Experts of a small language model.
Size: width 128, vocabulary 8192, 52.4M parameters.
Experts: 96 tanh GELU neurons an expert, 4 picks a token, a sigmoid router.
Training: 446M tokens, 6807 steps.
Below are experts of layer 2 (counted from 0) of a mixture-of-experts language model. Rows are named router (the router's row for the expert), up (a neuron's input weights, with its number), down (a neuron's output weights, with its number) and show model dimensions 0-127. Each number is 128 + 24 x the weight over its row's rms, rounded and kept within 0 to 255. Numbers have three digits each.
Before each expert's rows: "raises" lists some tokens whose logits its average output raises strongly, later layers aside; "comes after" lists some tokens at least twice as common just before its tokens as in all text. This comes from a sample of Wikipedia text that the model never trained on. Tokens count by the router's weight.

# expert 247
raises: " images", "rav", " image", " Space", " objects", "ology"
comes after: " 0", " |", " 1", " —", " MF", "  "
router:110123194121128135093083113115113104141052133173155125121138151103107160136148122140141131133137120162132136129143142144118123116133125147148145120145170133116129100101104126162137070127115143106095132139115109153104179135183124108129093130109180127089076125099134140139153132113129117122154137127153131188120056110124130134135114165119137112147116176134124123104139134136129103174119
up1:149177165128127133122084134141115133142097190087172139102118119120139124175072102088083142102138118115106130123163134136119125121153126103107075114135096159148151115145154145093114126141134129138162143106122120125093146107143094094107106137134138124108091135161093116099081171130117163126146127108118128176124177122151135159116137100142105091151121138141170105105127137136147115120100
down1:189146076141157112126155143106113117157105111130119134129094109163147125116117180126134088087161130138093135155066115061120123171113104110131144115130128126142127150108097107175130128141146133154095172153139117107142122159141112100080156172133154144130110110114112143136109160102133121149122110123124177128134139112112132123116153127119098159147088099169107168126105135104154142126126
up2:148102168097107162147092125098130096131145146126119130150153162193137118114110118101103138156150111148125166151178135095144149124112133144130114094128108118089167099126124157169146134086164141162096139112147113143115084121116101077131093088095144105121159116114139160146157144112156147105120140127123120160144170126129107146140153122132152111146130137120170112110075136112100107132080
down2:176111068121172118093176124133118116153180111123154084110140089124125149115188118142099116113116150143142166129143148141114122133126118113087095154141154101148142149146123111100151115137111097134081148113139131151144107116186125157091116146143130077135157130160101105120131156132095124135125126135110112112117088110110105127127086168120135108138123160186101129099159133132158122131140
up3:133141126135119109116165153151121105098167126160110147127144131098131148151140126111092121125144192157153147133161122125150124110093090136127117124141107098142119132081110168100091109110132124074075168138144139118146146101087174148151137109085159136131118133087147106117171127132150164112102071114149133081114097140094176165136112120103115137124110130119110133110156121154112151116122
down3:162120113094106146116110095163140117087110118104144136129152113162143120070145096133131118152147139125162103152111116142148150127133127116119193125106140143090083069124107126162159129094133113112123094120113134134148145102152120153092102117151100129137152123126176127085086147121138157151153185160127112107117128100148110089138169145126184098130124161135114130094115129144137161150138

# expert 47
raises: "ict", "iring", "iration", "icted", "ente", "iling"
comes after: " a", " the", " ", " and", " an", " was"
router:131161146106126145128118146084128094134081160123132117109111141108106120111127115147131122089156103152121113096085170120157111098122136172110157116137140130119127089115146140171103106172125175129122145156118104103098159109146125125139124156121160105119104121124183163146120134137122121137143105112112150168115125123159136140147106160137121114130109200121204161101128132134160094156080
up0:134159151152085125171107132085131118098141117141137118092121139116117122137138136069158116109120127132134128125129117151101139132116144098156126152136178138126072113146176088129132092097126180097135196107098126161129114081127164169130146123158166128122163134132168142140125120122117136145092080163106118088146146133152141119133159130139147126143125136094158104144097091102139101113111
down0:182148170136129071145127150152088112130137113127116095115103193122125095078107146150105130123135132167134106076176133113112121073136113150169143182117108114140151129140171088143134099136115166133128146129135106142137144173131121133137115104148112136121130088152157073116149132140123133143116097138082150156126106137100135132113130171156140105120115131136082112106148138119127106115131
up1:150127158148152138149111091109124115147139115148153128162118150066116086116124159140098119126153103185110170137139116127143125119149116158142116132188064085124138117124137118128116079149122120168076120133147120094107174106101149151138139112125126081115145107135122171148131129135164149119131105101116126127094120130105140135142118113103158128183150150118111171119131105122114147122067
down1:123115144099137119167162115107116132080150073149145136133159133125131141138145154111125117088158136159157104142130074125157094172134170177137160156137095088168091153104099131131134102113086158119136075120113115144131129107102148092104116138150155112173141117130117110156133071149139134141127121121127087096140105174139144118142127151090127151112116124156112145145124157144126125103095
up2:149125120098115170149098165089123105136149110113151129154157181161115126135111115144124109111143117141139157140135099102131140139135155173135155112181169121121104084144119132149124166115125136139128123138133116116092118120182115137172086141089121113185115121141139152141084121118152120167135121109160131133137070130089118170129132115149127127140160145168164132158084093118106118175124
down2:130110116138129163139139096137106110198111125136130135098124190110108116150123116134112153139134134144108175134154087123131161128147152139112167157146133122136130055149134145110077140113116150143123099145114079119147097083122151090147138182115113090120126117119123150074139113123138113139115155110127145154181136138115076151126147167096142135094092097143145117112139144109143126103140

# expert 174
raises: "irt", "ipp", "ip", "irc"
comes after: " the", " a", " and", " The", " his", " to"
router:107168134108144113073110139104100086126135160116126092121119132137105152114156136145094132074114107132139126099120159134140136093140129162123133141141120153141143097146128197177135101176135170111134125147120082121107138115143148108143154137139150137132138094127171162157146167144081115094129096100123178116138124135139137169146106125104113112136099196111160165132129142132145109139116
up0:154092134154135129116098138104113106139134132162117121119146152131127154113131136096136121104138097178142171082138091112113183091142161135137114099132111153170153113145144144105121063113140160146156094145116134116140154137080152154131118100147113165117083114169090165154137096124110113084102129176139141126139084135125125108135142112160135160143138165154117152107140106149100124162112
down0:122113153104158140131154100141097146144134148152115167160142110128120122131124104112163133112140131142137088089121097150066162073133150146107135123142141085168188147197140131107087137140141139082137137088112157142108122131120142130114117151134134098092119100158101134132090110145100119118096095138100140105099149125113172146139110100125147164136171150161118109121140122152136096158134
up1:125126134140157118122130121118116103130122139148128147124148126160131082171140091149150136083117167124115136160177158106121111126179092156148113144136139090079177131141110119146155111094121109077137105144109123139125109142134127151156119080161129149149095143140165129117083161118143149074089120140125123162109071118141089133155121111127117145105128154165177153152134105122098109138117
down1:119121131162119135146116102112139132157156161118129132140142118123156148121103096142139137117122093106161129167138120118094121136113157133090106124131143081116141070142127128098122125088136139151152149143156131115114140113119121119129137169150087151100128162126126118165127115115161157121089122132115106143144089073182151084101167109188102194142100110137141116166120098138167076117119
up2:173147119078141100156131118148126101106113100096118111155125151131134115111092168130117153140098086120126178134125098140133091138151137158121112137143142100136087092134136155075134128151123229183109141139124104112128070143134125151146130144155095095123116130187163117122115138120122177141124136129158134118132113125118131165143113126134132117100134137116140151117123094129134103121169
down2:117117105107138095162165142091121129100126103137133122149132129141131170102131131141160138183131115056165115139129126144169149137084120209122150138100137140112093143130117134078093118127144139189086127160087125134117147111139134111134129131141106124137100110121130150116168111144118128127118141112075137152110157170114098164117166160138123155104088153114133107141107105106114127110125

# expert 87
raises: "\n\n", "\n", " confirmed"
comes after: ",", " and", " as", " (", " for", " along"
router:071145159134131168129119167106122123093093141150105098144081124101123137107123141146099087121157092136092140139106157125135132134170140103123118088143136157131109111142145129158138091144104171114112155145147112106125164139152113138116130139124149165040130114141157117147145120129127140095159135122133139185121109108132154157138148132140130148162134150146155173092158105127152091163102
up1:131129118092124104146149147139118094063134137108126141176178116103130131110105119180119146107109152108149130154105133156093129116139102174088096114116134150107147113124169123142135123136112122134123134054113067085126137095124116124063148127165109144123115112130124123119152152128145139084157149109152118125164092130157143130150179106131121133139135155163164140121144108140157150139119
down1:132097118085116088183087132133129111161128158140148131135103169115132095156153136155158119141119113098132143140117103143113091109162104155125080106107133111088167155120142116106140116129135141091159098074074179121141124095115135118123147103121141110174184116116134111181149136132133111115140144144145166143125120122145111134163103097134145145122129113171115096144097126168130100117152
up2:132083155146084179137119152111128129098187114119163126173084136145100161132110132105123109130181174141127168108130138116144123145076157083121120138120136123126132133145201106166138146110100135132131138141097079115136129116137112120138135149116173134090173145115137076130121109138112153065150150133140149156120126132099107121125142143106137126120138087142118154122110149128129112103122
down2:094179134162165121130121133161064146194111140093119138137119086108077121107095176161126130135141108114131125125104136133091134126159132133159127131138175122090128144130080089135156123115115136121132123154181128113140126176120127102148090140160124107112127135127150116149091113113124105162161141146124150141075165106160118125146138106105133126118154145110140145076126124125134126102086
up3:130127173128117128112137139112107125099156149142144095164120136085128105139157125120123113078178137124127128136125125130152144105139150112107108171167156178141135123130119099134074106165151119097151157149099093148112125144082119098140162077083138111121112106115115123137150123115180116169099142131131135111128159115112176127125109125128120156163139179130113132123156116130060129107176
down3:108143071108129133129137147114121111121115116129109138133098075132146112137096189110125122166131128121115102110164117134128106100139108130141159127104118086144123136160151134150149151091165108126119183133169154164177131092155115121071132133131098180146118108134122112106086088122099136098117155137095164118139123097107125115106148124166171154145163145106145158160153093133131114127149

# expert 12
raises: "bie", "men", "ies"
comes after: " the", "'", " a", " The", " an", "The"
router:084160172120157111136119192129107103097127162146110103138119128098112135132146134145119115066153126121113108133107124145088117075149117129110135106139143136088127100106156136130092119144102121119101130139117105089116143106130110120108137159164153178098130109118153155133179164111140132094126157119151197179127126128141124107144085138147154105101115164107131161112144134157138098156124
up0:140119177155129145160124165131131118152085148100136119140182130121123135156121128109168144088147120113148097139169143114129110096139122113141142078145173151121125166104101148125090125123121181090122098113117152117093101074136094109124112142155136095110118123144163124154105145092178129141173167135111163147107133118147131124123136140170125088141109164111143135109131138154161101129170
down0:134150106133143142107120140108132099138114128090143149150134099123125143135120100079142166123093131151139123160147111083184095128085130161122102135143153125123127175112129073156143131132126142124138143111114156141098151101129141131167145101194131113111137158181151162138101092106119113162135137121062146131124143133128166148100134116119124118102071113087139077152134144108148129131099
up1:137109125130162130117148157100115125100121131163114141127152137135130161118136117126145114106147136061143093136148139130152141171108114135165147141172114090089129118108135175133120125110125141151103153180132101101151099107151100140101112155115144137111153133142178148111133090109087120082137122161104166167161129118155164082120141124180103129078129142096132124177127123164142120140101
down1:115100188148148053136146124082096142125140135124138137172118090081091128129089142109169123108141150151122130175100141082131117128134140139146173131088116123124171132150122112160160150120123155129143144099159094146127086179144133156136150114115128129130156125114143107116098136129104174130112097147155135094123161105092088146104105118145119120129102153105109108145147149126143143110134
up2:119135123128127133161139125118121151140182176130107075140109124167121131123142095139114112075130164132138121144124108130139106126127129128141165179137115151088145146112120078197102069139147136098134061141098141117135118119130098131110138156136169144092111135130109134121131133128123155144113176081153150142134099146124126101074111105158111120146122135118165167145119135142133160171142
down2:153137123139147150112137163099165161110090126153100114173107112153171155146141118127150121110142121096105165103152118107120108127122132111112115102160099126150075180109154138109105121136153126116120156135102166115078154130165099124118160158119117127072091069080136125157130158111120151159124113139121128096088161149131140101107159153152147166132121089119161127125113117136103125128110

# expert 106
raises: "”", "ography", "erta", "ile", "ication", "icit"
comes after: ")", "%", "0", "1", "2", " —"
router:117125176110088140148120109111076113127124145147119157123117156123132097128150148096139122134121105169115144150117094134129091131122087122118137130120152109131148119127135125178123058137103144130142163122083070123126165116156136139119105155162128149087118119097177193144131172097088133106133099120108140126091093127110135147177127136145122143131132157080146115163144114124143109142154
up0:174102137110121123154139141117140119099137107137104135054141136149136107084098125122110116142159108163115096135122124127119071130167109086087108153129144096111142142141119148125161134112098145079170151128113147136120125142103135105121126143131112107093138140130146162122091136122121106087165092125155107134186121142154187136146120176122124122124129114115111164102133120194085123131140
down0:150111151099155114096149129102118148120109138158172105124146143137130125123139158098165123124110105089139146136128124189203133127061131131095113128110083146140126121119142144119144108160148112099129100142131107112128113143143129155122159132130136198119139092136109147139126157078168135158110129132116136135064162118097128140112124115148137123080092123163101125131153101104145090146110
up1:097123086133155157111119126117130128182113081123110130115092118132121139143108127159057132098110108157117150088154111147147097102105197176132118124130135166138118125114127126152155104161122137129110150103097153143122110095170158118107143112120107119118146137119126123169150126103119128118109171132118137148144129133161159126115158132092143155174118132156098068115099103097172125140155
down1:166135136116155115116129142121137149142138115138139112112131117069122140146125128098182124148129162106109148113159146085125142107162120118140139155116086118164108126132155132100164171094120155144070153152142154131169135109094109100135105126110150137096116177152140122146076131125129103156153087094121079096141148132129127125129112058131128093105158149122143111144120163124143169103095
up2:140108109140163093125141122144134115150141124141131062160142114125142172068119140106129124145121134141124113131088147132114133134116129141145149114122092134145127137133068171115091127147186139142150100159117104161104109128127116145152098112126092127111130128158134126116079115118150113093144138112079161087088159143104168135121148124105138190097133136110097154191139130143137095151108
down2:130163116128106156130115114144113123083109112110097170112118130121106080114181102146074159109100154170127105125117118108124143132132201111139176185136138096124155132094131147133143130115069131153151141170128139127121130096129143120093111122114170138131121130142112150127164179148127127149124102125098167148129137150123123130089109163117125078145122130080104149088128120116129144140140